{"normalize_top_k": true, "routed_scale": 2.5, "balance_bias": true, "init_std_router": 0.0313, "lr_router": 0.000855, "norm": "rmsnorm", "steps": 3577}
Below are experts of layer 5 (counted from 0) of a mixture-of-experts language model. Rows are named router (the router's row for the expert), gate (a neuron's input weights, with its number), up (a neuron's input weights, with its number), down (a neuron's output weights, with its number) and show model dimensions 64-127. Each number is 50 + 10 x the weight over its row's rms, rounded and kept within 0 to 99.
Before each expert's rows: "mostly gets" lists some tokens that are sent to it at least half of the time. This comes from a sample of Wikipedia text that the model never trained on.

# expert 53
mostly gets: "==== ", "within ", "=== ", "Conservation ", "Kingdom ", "drama "
router:48 37 59 61 65 35 39 50 49 48 36 41 46 50 52 52 48 54 48 48 57 66 46 58 42 64 51 63 44 48 43 47 37 64 61 65 72 39 73 41 37 55 53 56 58 43 50 52 61 43 56 55 30 62 61 39 44 71 47 56 47 54 49 43
gate0:56 51 55 64 58 48 54 34 43 48 52 48 46 51 42 51 39 42 71 54 59 56 65 47 49 50 44 70 43 35 47 65 57 62 58 59 46 57 48 59 54 35 40 59 45 51 69 54 55 49 51 77 30 58 60 48 45 43 40 50 50 41 58 51
up0:53 50 43 44 57 56 60 50 43 43 44 63 65 55 46 64 42 36 42 59 44 75 64 43 56 51 47 53 49 54 63 49 51 64 49 53 38 39 59 58 49 26 49 38 57 48 45 58 48 57 47 58 48 54 51 47 68 54 63 60 63 67 36 52
down0:46 44 48 57 52 63 49 49 47 33 64 56 31 44 65 57 52 51 47 43 66 45 43 59 44 50 59 53 51 50 69 50 49 53 40 52 58 38 33 61 51 21 62 55 45 50 69 54 53 53 57 35 40 63 54 39 42 52 71 43 56 67 54 48
gate1:38 49 57 53 59 38 54 35 37 69 48 59 56 56 42 45 61 38 48 51 56 24 58 43 69 34 25 43 57 67 48 57 41 47 49 57 55 60 44 26 73 48 51 50 51 63 55 41 44 58 83 58 59 50 50 30 58 41 60 43 54 35 48 23
up1:38 51 58 48 81 40 76 58 55 55 73 62 47 46 27 57 68 42 44 39 40 56 58 46 80 38 60 52 42 47 40 34 53 64 54 61 54 38 41 33 56 37 45 44 51 42 54 66 41 57 45 66 43 58 52 43 43 43 57 54 38 49 50 57
down1:57 60 42 36 52 46 56 46 49 30 43 51 47 68 52 43 46 71 41 52 58 49 53 55 43 48 45 67 44 38 70 56 35 59 34 46 43 32 47 38 52 34 55 49 53 60 59 46 55 51 50 44 50 51 54 49 44 57 65 75 55 48 74 68
gate2:78 58 39 52 51 53 40 69 44 55 42 34 50 52 45 53 46 50 57 56 34 46 50 49 61 39 48 41 49 69 57 33 62 61 46 45 56 39 48 66 57 47 42 51 58 36 51 49 49 46 36 68 38 57 53 50 44 31 27 42 64 46 40 65
up2:44 45 52 48 52 45 62 47 55 51 52 57 56 38 57 44 46 58 39 40 49 58 44 69 45 37 37 44 37 57 29 42 43 46 57 63 55 56 70 60 58 52 41 48 45 46 46 58 49 46 54 64 56 45 29 67 62 56 56 47 55 60 50 41
down2:45 47 44 49 39 62 61 29 49 46 53 64 38 47 45 40 55 64 54 63 55 60 53 52 37 51 44 51 45 46 60 61 56 49 49 78 48 62 37 65 61 33 64 33 70 56 67 52 55 53 47 36 30 60 37 40 57 45 47 53 48 61 48 42
gate3:37 18 48 47 41 67 50 44 41 61 65 67 43 57 49 45 43 59 54 45 55 38 42 55 50 57 63 51 48 60 64 48 62 48 36 61 47 33 43 51 50 37 43 60 50 33 56 43 44 48 51 55 37 60 26 52 53 56 68 37 57 53 43 47
up3:49 54 39 47 61 52 49 36 48 21 59 32 53 46 53 41 43 58 48 47 52 72 47 50 48 47 50 38 33 47 42 51 43 58 51 42 33 40 47 35 53 64 51 54 63 38 42 38 36 57 39 45 30 49 51 60 52 48 51 48 61 47 68 60
down3:50 45 54 60 57 44 49 50 48 55 52 38 45 38 53 37 48 42 51 58 59 60 36 48 55 69 58 42 51 56 52 49 54 47 47 43 57 58 55 37 50 48 64 67 57 31 46 54 48 48 53 54 62 46 71 51 47 29 45 48 70 51 36 38

# expert 21
mostly gets: "(\\", "^{(", "(", "ft", "million", "aged "
router:36 57 38 55 38 42 54 41 39 45 40 34 51 41 47 42 31 35 51 70 52 48 58 53 62 70 09 56 70 68 65 58 58 67 73 50 55 55 58 50 60 38 45 34 50 38 55 54 54 43 40 51 48 58 62 58 62 62 57 54 66 48 54 43
gate0:55 55 56 64 60 47 61 47 46 41 54 63 55 50 47 43 28 46 78 61 47 46 58 59 51 42 49 49 55 40 57 52 46 64 40 65 38 44 54 56 52 38 40 45 54 51 63 68 56 53 46 75 39 41 60 65 44 40 41 58 50 29 55 58
up0:41 45 43 50 65 57 60 67 49 49 40 67 66 45 57 75 43 28 54 54 43 67 51 46 57 51 62 54 41 55 61 52 48 60 41 42 40 43 70 55 54 24 52 42 60 40 40 49 41 60 49 62 45 53 42 56 60 57 67 79 60 49 23 51
down0:51 51 59 48 41 55 41 41 61 41 48 62 35 43 44 54 57 80 45 42 70 55 61 58 25 61 52 41 46 55 61 49 55 58 49 40 53 51 26 71 42 31 57 53 42 50 62 46 65 64 53 42 35 51 29 42 62 52 53 59 65 59 45 55
gate1:44 52 58 54 46 35 60 50 42 60 52 53 44 49 43 40 65 38 62 54 50 36 51 43 73 40 32 43 51 51 51 65 47 41 54 59 57 51 48 45 60 48 48 48 51 52 43 41 43 45 70 45 51 49 49 37 56 38 66 36 33 37 40 40
up1:42 61 59 52 71 31 75 61 67 55 71 53 49 50 21 60 62 36 49 49 38 60 54 49 69 53 66 58 60 38 45 35 51 69 61 52 53 44 24 52 59 38 37 49 50 38 51 66 42 54 47 60 42 55 43 47 40 57 69 57 36 43 53 52
down1:60 69 39 37 54 42 58 58 55 31 52 33 43 43 65 47 43 61 43 40 58 47 52 59 55 35 52 52 53 38 62 63 38 66 53 44 48 45 53 57 51 33 46 47 55 61 68 30 53 43 59 48 47 63 50 52 51 54 73 81 38 53 73 68
gate2:67 48 36 53 59 58 42 61 38 45 54 44 55 43 41 63 45 56 60 61 47 61 55 61 67 30 54 38 44 47 50 47 46 55 44 48 57 50 44 55 44 46 43 47 46 51 40 38 46 59 46 57 40 53 46 50 43 27 31 50 61 54 40 46
up2:52 45 54 53 48 41 62 51 57 49 58 62 48 48 55 36 50 47 34 42 65 59 44 65 47 49 45 52 41 49 36 42 44 53 69 59 71 59 67 56 52 54 49 46 41 46 53 52 46 58 46 58 51 30 37 55 64 43 57 52 44 56 65 35
down2:51 40 46 45 44 60 68 44 62 50 53 58 30 42 43 46 67 53 56 56 42 38 67 53 41 58 58 52 56 42 40 58 67 51 50 72 48 55 42 60 58 32 66 47 77 47 51 49 48 62 49 41 38 64 57 49 73 50 46 48 48 61 51 33
gate3:41 27 45 53 53 60 47 38 56 57 63 54 48 59 57 37 34 43 65 56 64 39 42 44 60 48 54 53 48 58 54 47 72 45 44 66 57 42 55 55 41 49 42 64 47 44 58 37 41 50 47 52 58 56 22 45 66 68 57 44 51 47 54 54
up3:45 48 40 44 62 54 55 46 56 46 58 35 63 46 60 38 51 46 49 59 59 57 48 53 60 55 42 25 30 66 42 54 38 56 47 53 43 44 37 30 50 63 53 48 51 49 47 45 42 57 52 46 38 53 42 45 41 62 54 50 65 42 64 71
down3:57 57 52 47 74 41 55 54 31 50 61 45 62 32 59 39 50 47 60 71 66 49 32 52 36 61 40 41 45 51 46 55 62 48 59 48 53 54 52 42 51 54 55 64 65 48 38 55 59 48 53 47 52 48 73 61 38 33 56 42 63 60 33 52

# expert 38
mostly gets: "water", "tick", "cross", "music", "guitar", "sup"
router:33 58 45 54 40 61 57 22 42 49 42 48 41 42 42 41 56 58 50 61 49 65 54 60 49 64 46 58 53 34 62 56 52 71 60 49 50 59 53 44 66 70 43 52 70 52 39 60 40 47 58 41 48 46 53 34 21 49 56 46 47 49 44 43
gate0:46 52 53 51 58 43 67 39 50 37 52 57 61 47 36 32 35 52 66 52 44 53 50 53 44 54 42 56 42 43 66 62 47 58 54 68 53 53 43 49 53 34 48 49 50 43 52 59 52 45 44 73 30 58 39 58 41 43 48 65 45 26 57 58
up0:36 52 43 48 68 57 49 55 43 50 48 57 66 49 47 70 45 36 40 54 53 71 57 39 65 41 57 50 30 49 57 44 53 57 46 48 54 45 62 55 39 38 32 42 47 40 43 45 43 52 56 61 53 49 41 48 70 52 70 68 64 47 31 45
down0:55 41 56 54 47 56 54 44 31 45 55 60 40 54 65 68 61 70 45 43 63 47 46 51 44 46 59 48 44 51 74 53 47 67 41 42 50 60 47 67 43 32 59 64 35 45 68 55 63 63 57 47 37 54 32 47 58 43 59 67 75 49 50 40
gate1:43 59 54 42 48 44 54 52 42 67 50 62 56 45 31 39 63 50 56 50 49 37 58 51 73 33 32 46 54 60 58 66 33 47 56 50 51 40 40 55 67 32 49 49 44 68 54 47 53 47 76 52 43 38 40 32 56 35 56 41 46 24 44 40
up1:44 42 59 40 73 31 71 68 60 54 64 60 53 47 31 66 62 33 43 35 45 43 58 53 70 50 62 49 51 42 47 34 63 64 49 65 48 35 37 36 57 44 51 48 48 35 49 56 40 43 43 66 30 52 50 48 40 48 55 61 29 49 49 58
down1:47 55 44 46 46 51 65 57 51 35 46 53 41 40 58 42 52 58 29 47 52 43 46 75 55 42 66 55 43 60 74 57 37 74 46 63 53 43 53 53 53 35 52 48 52 51 51 39 49 32 55 53 41 65 47 47 53 65 61 81 55 49 63 38
gate2:73 62 28 55 60 60 50 61 42 53 59 48 55 50 51 51 43 48 65 51 38 69 58 59 62 25 48 33 50 48 51 39 46 61 50 58 45 43 48 64 36 43 37 52 57 49 55 44 46 44 39 43 31 50 52 53 53 38 30 49 57 51 37 57
up2:56 47 46 48 51 51 75 44 51 44 57 48 46 40 47 43 48 58 39 56 68 58 35 60 35 50 46 47 39 50 28 47 53 43 65 54 65 65 67 61 45 47 59 44 44 42 46 48 59 63 56 60 59 35 31 57 58 57 53 43 49 59 53 34
down2:52 27 45 43 50 67 62 40 53 61 41 53 36 53 49 48 54 65 63 62 42 59 68 45 32 58 54 65 54 51 47 61 70 47 64 59 52 64 39 72 53 45 46 59 69 53 52 49 39 60 53 32 43 45 56 43 66 52 37 49 55 68 61 42
gate3:39 31 36 45 47 53 51 35 47 63 56 63 43 55 52 48 33 48 52 51 57 51 60 55 61 44 52 57 57 55 61 35 54 41 48 61 57 52 57 52 32 41 48 50 58 43 70 41 46 49 61 66 49 55 35 52 61 47 59 44 51 45 48 56
up3:51 47 37 33 54 46 59 48 40 41 57 46 50 43 56 46 49 46 58 48 54 71 47 54 51 48 50 41 22 52 49 51 38 60 31 49 33 37 48 27 49 64 57 45 61 31 39 39 41 50 53 48 35 49 61 51 45 59 47 49 58 46 72 61
down3:44 56 68 44 45 41 45 54 45 61 66 41 43 38 48 43 46 45 53 63 60 62 39 48 50 76 46 62 56 50 40 49 65 36 68 58 51 46 45 37 54 65 57 58 70 49 28 52 57 46 48 56 53 40 72 43 45 35 45 47 57 40 43 49

# expert 23
mostly gets: "but ", "and ", "along ", "while ", "& ", "including "
router:49 52 18 58 58 57 55 56 39 46 40 46 44 39 35 36 40 40 41 44 53 50 55 52 52 54 38 46 65 70 66 40 26 53 46 58 56 41 56 32 58 62 39 42 65 58 50 39 47 35 56 62 53 46 55 42 25 62 39 50 65 60 56 43
gate0:50 33 42 64 69 54 63 46 52 46 42 68 74 45 48 27 24 56 66 52 55 47 59 63 41 44 46 57 45 49 54 59 51 55 49 63 41 44 55 47 53 43 48 42 46 50 66 46 46 48 50 76 40 52 49 58 21 44 39 61 45 32 50 54
up0:53 59 48 53 61 58 48 65 56 45 48 61 64 50 44 69 52 36 33 58 47 75 59 46 55 38 49 45 46 48 58 48 57 63 52 54 37 43 61 48 37 33 44 46 53 45 40 41 46 59 57 63 42 47 43 53 68 42 67 73 60 52 45 46
down0:60 48 57 67 43 55 47 52 61 53 62 66 45 53 62 40 41 72 29 49 63 45 63 45 46 55 46 54 34 64 60 54 48 67 49 42 65 56 39 66 50 33 51 54 49 48 62 46 67 61 53 49 39 51 43 49 58 39 67 53 62 47 52 36
gate1:32 58 50 51 60 41 54 44 48 75 53 52 35 48 48 34 67 44 56 54 49 32 49 46 70 43 38 41 57 57 54 55 41 54 58 47 50 56 57 34 69 47 48 50 56 66 52 62 47 66 71 52 55 45 67 43 60 52 52 25 43 30 45 33
up1:47 49 58 53 74 43 75 55 53 52 74 58 51 37 29 60 63 33 43 45 38 54 58 58 60 50 65 56 57 40 49 34 43 68 62 56 64 27 35 35 66 30 48 43 55 44 42 67 33 59 33 67 48 55 53 47 47 53 61 64 33 53 53 51
down1:54 66 60 55 55 47 62 58 47 45 45 50 48 49 60 46 51 64 45 46 49 53 59 69 57 38 63 75 33 31 61 52 38 62 46 44 58 14 51 64 42 50 55 47 54 53 67 48 58 48 48 43 46 54 63 49 57 54 52 67 67 48 71 54
gate2:74 62 39 57 60 53 60 55 33 47 48 47 53 51 50 60 46 47 62 45 45 61 62 48 59 37 51 37 52 57 50 34 46 54 61 49 59 47 61 64 57 47 49 45 51 59 40 51 55 57 35 57 40 52 52 58 44 29 30 52 52 49 47 50
up2:47 42 51 49 46 38 71 54 53 60 50 45 50 43 56 44 36 58 44 47 48 55 43 64 43 37 39 43 34 39 41 44 31 39 72 56 59 62 61 58 61 56 45 53 38 51 44 67 57 57 49 53 45 38 30 60 62 46 44 47 38 56 52 42
down2:43 44 32 47 46 61 68 37 57 39 53 60 47 45 61 37 67 56 59 60 59 57 63 41 35 68 41 59 50 54 47 75 67 48 54 64 49 55 58 74 55 57 56 41 66 50 57 50 37 64 58 46 55 63 58 36 60 46 64 52 50 56 43 44
gate3:46 15 41 49 48 68 50 47 41 51 48 52 46 62 47 30 28 55 51 28 63 38 45 56 54 46 59 50 52 52 56 58 63 45 46 55 54 33 51 42 41 38 47 51 56 36 68 44 44 45 53 63 43 52 34 54 47 57 49 49 39 41 49 49
up3:61 56 53 55 57 49 61 47 58 40 56 37 56 50 53 45 56 39 62 43 36 65 52 43 54 62 54 36 14 58 55 59 52 63 44 47 40 52 47 27 48 71 55 54 59 40 55 42 46 58 43 47 34 51 60 54 49 56 53 54 63 47 66 66
down3:46 41 52 38 63 50 60 53 63 63 57 40 54 35 44 52 46 53 44 53 52 66 53 50 59 55 44 43 61 43 54 51 57 50 47 39 48 48 55 30 50 53 60 63 73 46 48 60 37 59 33 59 61 32 61 66 51 34 27 49 77 53 43 46

# expert 46
mostly gets: " ", ".\"", "\".", "'", "----", "Yes "
router:66 44 38 65 39 50 63 46 47 42 48 74 47 42 41 56 30 54 52 46 52 66 47 69 57 36 56 36 74 56 69 52 46 69 57 65 66 53 69 52 65 54 66 63 48 39 38 41 74 58 51 46 50 49 55 47 46 48 43 53 46 55 42 55
gate0:46 41 52 57 52 48 59 49 47 41 60 59 66 40 49 44 35 46 76 62 53 43 42 55 53 48 45 54 41 42 54 62 59 54 44 67 52 55 50 52 51 44 50 62 51 53 48 63 49 47 52 62 39 54 55 61 43 51 32 58 47 48 49 55
up0:44 52 46 49 57 53 57 53 54 45 45 56 60 61 53 64 46 29 44 47 46 63 62 44 60 54 52 52 44 45 60 42 60 55 44 47 36 38 65 54 41 42 49 38 59 36 34 54 48 54 56 59 51 43 53 45 68 57 62 74 68 59 40 52
down0:60 52 69 61 43 63 42 49 33 36 45 52 39 44 57 45 62 67 28 42 62 53 45 49 32 59 40 64 42 51 59 47 50 68 42 53 54 54 38 73 53 27 56 54 42 48 54 44 66 47 63 54 38 59 44 42 46 55 64 56 53 53 63 51
gate1:44 58 57 46 47 35 65 52 46 56 49 60 52 53 38 49 74 51 53 47 55 38 64 44 67 38 42 41 52 64 52 68 43 50 72 70 54 61 55 43 65 44 47 56 45 72 44 49 39 55 70 50 50 40 49 29 56 29 54 33 47 36 40 33
up1:37 57 67 42 62 39 69 51 61 47 68 61 49 40 21 54 64 39 48 39 49 66 55 44 66 53 60 59 59 48 38 47 55 66 43 53 62 38 32 44 50 33 58 43 46 47 47 57 36 56 32 67 40 47 51 48 46 47 65 56 20 54 47 58
down1:42 75 57 45 56 51 54 61 35 36 51 50 56 44 55 50 49 66 40 54 39 40 53 63 62 34 66 60 44 34 63 59 32 74 45 54 42 30 52 53 36 21 54 32 58 45 58 40 55 54 46 50 54 53 49 47 53 50 56 51 51 34 62 46
gate2:71 51 30 56 65 53 42 64 30 55 49 38 48 47 49 60 41 57 56 58 46 54 62 47 59 41 47 32 39 57 59 37 57 61 44 54 46 45 45 60 48 49 39 66 58 55 45 47 56 51 43 59 28 59 47 59 47 30 28 44 56 44 38 63
up2:54 42 69 47 46 47 65 62 60 58 60 60 49 37 52 50 59 53 38 51 49 62 35 76 37 30 38 48 37 50 32 37 58 52 74 54 62 60 63 61 47 55 46 49 42 56 46 63 59 54 57 64 48 47 28 58 70 56 58 54 44 63 56 29
down2:42 39 45 47 29 62 59 31 54 38 52 59 36 44 43 47 70 56 50 58 47 56 61 47 29 63 50 61 54 58 39 74 57 45 52 71 40 62 39 69 56 42 67 48 73 50 68 58 46 63 55 34 32 53 38 40 58 51 54 46 51 51 50 45
gate3:50 20 28 36 51 64 54 42 45 47 61 53 42 55 51 49 25 58 67 46 59 51 49 54 50 41 64 46 44 62 66 44 65 45 44 55 47 38 44 53 40 41 42 66 48 41 68 48 44 40 50 46 40 61 31 51 54 51 61 53 53 44 39 52
up3:52 49 32 43 64 61 49 39 50 25 51 39 56 32 50 51 48 49 55 46 48 75 45 43 55 48 56 33 27 65 46 54 48 60 35 40 33 43 45 41 46 66 59 52 55 45 39 41 39 60 38 43 23 48 44 51 51 68 56 51 63 33 64 61
down3:52 52 61 47 69 38 61 45 42 78 54 48 48 50 53 44 63 45 54 53 57 61 43 32 47 70 34 57 50 50 47 51 45 46 61 63 57 44 52 39 58 62 54 67 64 39 54 47 53 45 45 48 52 41 72 55 57 48 61 46 53 41 47 41

# expert 18
mostly gets: "It ", "who ", "which ", "what ", "This ", "that "
router:50 52 56 54 64 42 67 40 40 56 44 46 38 30 35 46 65 54 53 57 52 47 65 66 66 50 54 60 63 57 34 42 46 62 61 52 49 51 56 48 43 50 39 48 60 55 45 43 54 37 61 48 49 52 71 59 50 55 61 41 47 42 52 66
gate0:47 36 57 57 58 45 47 52 56 48 49 51 54 49 47 39 38 37 68 60 50 48 48 53 56 60 49 62 57 51 66 57 35 62 42 55 39 42 53 63 59 40 38 50 39 35 49 69 53 45 50 70 34 56 45 53 36 39 33 71 43 36 50 60
up0:53 53 36 47 56 58 54 56 45 47 40 63 55 51 53 56 45 36 49 49 36 73 52 38 66 56 53 48 54 51 59 47 52 59 35 39 49 41 58 42 41 31 40 43 54 42 34 53 54 64 55 61 57 47 47 51 60 50 66 72 69 64 42 39
down0:51 41 65 61 48 61 53 45 45 38 50 59 23 39 57 48 42 55 37 54 60 44 44 39 43 56 60 41 45 62 61 48 60 61 40 45 61 40 49 66 50 28 57 56 45 39 59 42 50 63 58 47 39 58 42 39 48 52 67 59 67 60 44 38
gate1:40 66 47 55 50 42 56 49 34 61 53 50 41 44 27 41 69 46 69 50 51 32 54 49 72 32 28 35 62 68 57 57 41 43 48 62 52 58 47 31 62 36 41 53 45 70 55 45 45 49 58 60 56 30 50 38 56 36 64 30 51 29 47 50
up1:42 42 53 49 67 38 57 63 69 54 73 58 47 35 25 57 59 40 41 48 43 58 55 49 70 43 69 52 50 48 43 39 50 68 61 58 54 37 31 37 60 32 49 43 45 49 61 47 37 53 27 67 53 63 57 51 54 51 54 73 37 41 57 63
down1:50 64 47 55 61 61 63 60 48 34 45 45 50 40 64 55 45 56 44 50 35 59 45 64 67 41 74 46 47 34 65 54 25 78 42 64 51 39 70 53 28 42 52 33 57 49 66 37 59 53 46 54 49 71 35 51 51 58 61 71 52 49 62 65
gate2:76 60 41 62 60 40 49 68 26 55 40 50 43 53 48 46 47 49 54 63 45 58 54 59 56 41 53 45 43 49 53 43 51 58 43 42 40 45 43 61 57 48 42 52 58 62 43 48 45 50 36 61 29 60 45 51 51 30 25 51 67 44 50 61
up2:56 44 60 59 49 45 66 44 57 59 54 58 48 34 56 49 56 44 37 45 51 51 40 67 31 50 27 51 43 45 35 44 57 40 70 58 62 68 62 58 54 54 46 55 48 49 42 57 59 71 49 59 51 46 33 55 60 59 57 46 48 64 47 37
down2:42 44 53 40 40 50 63 37 67 53 58 48 41 44 41 50 67 49 58 59 40 59 67 46 33 68 63 44 47 55 33 64 59 37 51 54 50 62 39 66 59 48 54 42 66 50 55 58 42 60 56 33 40 63 50 38 54 48 63 45 46 67 49 39
gate3:39 31 42 41 49 53 53 46 43 54 69 57 46 62 50 48 33 43 57 40 51 47 62 60 62 39 63 53 50 51 54 58 46 50 55 56 43 34 43 52 38 35 48 48 59 48 58 49 41 49 44 59 52 59 19 65 57 56 53 52 40 39 45 44
up3:50 49 35 38 64 56 63 51 50 43 56 44 51 34 60 41 55 41 59 41 46 67 51 51 57 51 60 42 28 56 52 54 45 60 40 41 35 40 43 37 49 67 56 52 62 41 41 40 41 57 48 33 30 49 48 55 46 56 49 45 56 50 72 56
down3:48 52 59 52 67 42 46 52 50 49 54 40 56 50 50 53 53 50 63 62 58 58 38 42 35 79 42 81 63 56 45 53 60 41 40 55 34 52 59 33 49 61 59 59 69 46 43 58 62 41 48 48 50 37 63 46 53 51 48 60 57 54 29 48

# expert 34
mostly gets: "″", "978", "′", ")", "9", "8"
router:41 17 54 50 57 71 51 42 36 47 50 33 62 29 44 46 56 40 45 43 50 46 46 56 47 38 34 66 68 58 51 50 51 71 47 42 59 52 59 46 60 50 39 57 43 52 67 34 47 53 44 63 49 56 64 56 52 47 43 59 44 49 49 41
gate0:49 39 55 75 64 48 53 50 53 46 52 52 46 57 41 33 43 50 77 71 52 47 50 56 48 49 53 47 65 53 61 62 52 55 59 59 43 55 51 49 45 51 39 58 54 51 53 58 57 45 47 69 27 57 50 59 39 37 35 70 33 23 45 42
up0:45 53 45 54 66 55 58 56 53 53 43 65 65 55 58 68 36 27 49 57 53 69 63 53 59 40 40 59 44 57 63 44 60 62 44 58 40 39 83 55 47 40 49 43 58 41 37 55 37 54 56 58 45 60 53 51 68 50 76 67 58 53 36 50
down0:57 58 53 57 57 56 53 51 57 43 64 55 31 40 59 44 49 68 42 52 54 52 47 56 36 49 43 63 46 53 56 49 54 67 49 38 48 45 41 64 57 18 55 57 45 40 60 46 66 54 49 49 49 64 47 44 58 42 68 59 68 56 46 52
gate1:47 49 54 43 53 34 62 40 37 64 48 51 46 38 35 43 70 39 54 56 59 35 49 50 70 39 33 37 46 59 56 62 40 52 48 55 55 50 47 44 65 45 46 52 37 53 52 45 45 50 62 49 45 40 43 33 69 36 53 44 47 46 46 37
up1:42 59 64 44 63 34 80 64 58 57 75 51 59 43 35 53 52 38 32 43 44 45 66 46 63 45 61 58 45 46 51 46 59 71 48 46 63 47 29 36 62 38 45 45 46 38 55 70 44 39 39 53 44 42 55 51 47 55 53 64 27 60 55 65
down1:47 61 51 52 51 48 72 44 56 37 51 46 46 49 60 41 49 71 50 46 57 53 48 75 58 32 59 63 57 43 76 43 37 66 46 50 53 29 51 64 61 31 50 42 54 40 57 38 53 46 51 51 42 69 53 54 52 57 59 66 49 40 70 64
gate2:77 59 36 52 47 60 49 66 42 56 64 42 51 39 49 59 56 59 54 56 35 55 49 58 64 44 48 44 32 69 52 36 56 58 49 50 43 44 45 66 45 53 49 56 50 52 52 42 48 49 36 59 28 61 40 48 52 29 30 44 59 49 49 59
up2:53 43 53 50 52 50 66 69 68 59 56 53 49 38 52 44 60 47 39 44 60 58 35 69 41 42 47 49 35 44 33 38 37 47 67 56 58 66 68 62 52 57 48 48 39 57 48 54 45 59 50 47 51 43 27 53 52 45 47 52 48 64 49 33
down2:53 35 49 47 58 68 69 52 60 46 56 50 29 61 37 54 60 55 51 60 40 44 59 47 37 65 46 56 46 52 48 65 56 40 54 63 48 55 40 64 53 49 53 58 63 39 53 57 31 66 51 49 44 52 51 56 60 40 48 42 40 59 47 40
gate3:49 23 30 50 46 70 50 39 54 57 68 66 46 57 57 39 36 58 46 55 59 41 53 52 60 46 55 54 46 55 69 44 63 49 34 57 44 37 57 51 36 45 38 62 42 40 53 46 45 42 44 42 50 59 24 52 56 63 54 43 55 47 54 53
up3:41 49 35 45 60 60 64 44 48 34 54 46 43 53 56 54 54 41 54 48 55 69 38 50 56 53 51 44 32 51 44 54 40 60 44 48 31 47 45 25 42 61 47 45 52 46 45 42 43 59 42 42 33 42 58 52 46 51 48 52 54 44 65 77
down3:53 55 66 43 56 46 58 58 35 55 59 51 57 49 59 57 56 48 67 59 70 56 30 36 50 58 31 57 47 48 49 53 58 44 52 57 59 44 50 37 35 39 54 57 63 50 51 52 55 47 48 46 57 43 81 53 43 39 57 45 57 61 36 39

# expert 60
mostly gets: "has ", "have ", "had ", "having ", "without ", "contains "
router:48 59 59 58 63 52 68 50 50 38 46 53 53 32 55 49 41 44 69 39 51 49 58 41 48 43 38 49 75 54 46 59 54 51 57 60 68 40 47 56 47 57 47 40 48 35 53 26 54 51 47 44 39 49 60 40 43 69 70 57 56 60 48 47
gate0:60 35 36 55 68 53 68 49 52 38 60 55 51 46 42 40 35 45 86 52 49 39 54 51 50 51 43 57 67 45 52 59 35 55 43 56 46 38 58 49 43 45 36 46 43 47 57 70 46 46 47 69 38 51 55 59 39 34 37 52 39 34 63 55
up0:42 61 41 53 56 51 64 59 53 47 54 60 68 49 49 61 44 34 35 55 51 65 64 50 57 52 37 46 46 61 62 50 57 55 40 51 45 40 67 54 35 45 46 38 52 42 45 49 53 48 53 61 38 59 42 38 63 50 71 66 51 57 38 45
down0:52 46 53 62 37 53 55 39 46 41 67 67 33 47 49 49 49 71 38 41 64 47 46 49 41 46 36 59 34 45 76 55 49 68 64 45 59 50 51 70 50 36 78 59 38 54 63 54 55 62 49 52 44 54 58 47 42 50 69 56 65 38 59 55
gate1:38 63 63 41 48 46 59 51 48 67 53 58 47 46 42 45 61 43 56 50 43 23 52 43 85 47 24 57 49 62 60 56 41 50 51 75 54 54 51 53 60 49 52 50 47 76 46 56 46 43 62 51 57 35 34 34 63 39 64 25 45 37 41 27
up1:43 51 69 43 60 35 81 64 65 49 70 62 49 39 27 54 64 41 47 45 47 55 63 40 70 44 62 55 49 44 33 30 61 73 56 58 66 44 42 39 67 39 49 53 59 35 44 67 35 59 43 64 37 43 49 40 48 42 50 58 27 54 55 43
down1:56 60 55 34 43 46 77 53 47 26 45 54 49 47 64 44 55 61 52 59 51 49 46 75 44 46 57 48 48 48 69 54 43 80 45 47 41 33 55 50 49 40 45 48 51 54 56 41 53 41 51 61 40 72 40 45 54 54 58 80 45 43 65 37
gate2:62 45 41 65 60 55 37 60 29 52 59 42 62 47 43 62 47 49 59 58 41 58 57 46 56 29 57 52 49 61 57 38 45 64 38 50 47 51 48 61 50 47 44 46 69 60 51 54 48 52 56 56 45 66 50 49 53 35 26 57 60 51 45 52
up2:54 48 58 43 44 35 71 58 62 53 48 50 49 37 57 53 50 59 40 52 55 53 38 60 48 44 50 50 40 58 38 45 44 40 62 53 48 68 68 56 42 58 49 45 42 54 51 64 49 55 51 57 49 37 23 46 55 61 55 50 50 69 44 36
down2:52 36 38 67 45 62 64 50 47 51 58 56 37 64 51 46 67 63 53 65 39 56 59 50 34 71 49 55 53 61 43 61 67 47 49 65 46 58 49 72 58 64 48 53 54 42 62 53 32 49 55 48 44 59 56 39 56 40 54 45 48 69 52 48
gate3:52 14 47 39 53 60 53 33 45 54 63 65 50 59 52 51 37 51 51 47 63 44 50 48 61 53 64 55 44 56 55 50 59 48 38 57 46 35 53 51 38 55 41 62 52 39 44 44 48 43 49 59 45 62 43 50 56 51 55 57 52 45 44 40
up3:58 58 38 42 60 46 59 48 43 38 57 32 51 36 73 47 48 44 58 47 47 65 48 41 52 63 53 35 26 56 54 48 49 62 34 36 34 35 34 33 49 52 52 53 57 43 47 55 43 58 51 48 28 46 57 52 51 68 54 60 59 41 64 60
down3:44 50 53 32 56 48 61 51 40 47 58 45 51 42 59 48 48 34 56 59 63 58 42 52 50 77 54 46 44 55 38 45 52 48 52 68 56 56 41 35 43 61 63 61 73 45 54 51 73 45 57 58 70 28 61 51 59 55 53 48 69 50 37 36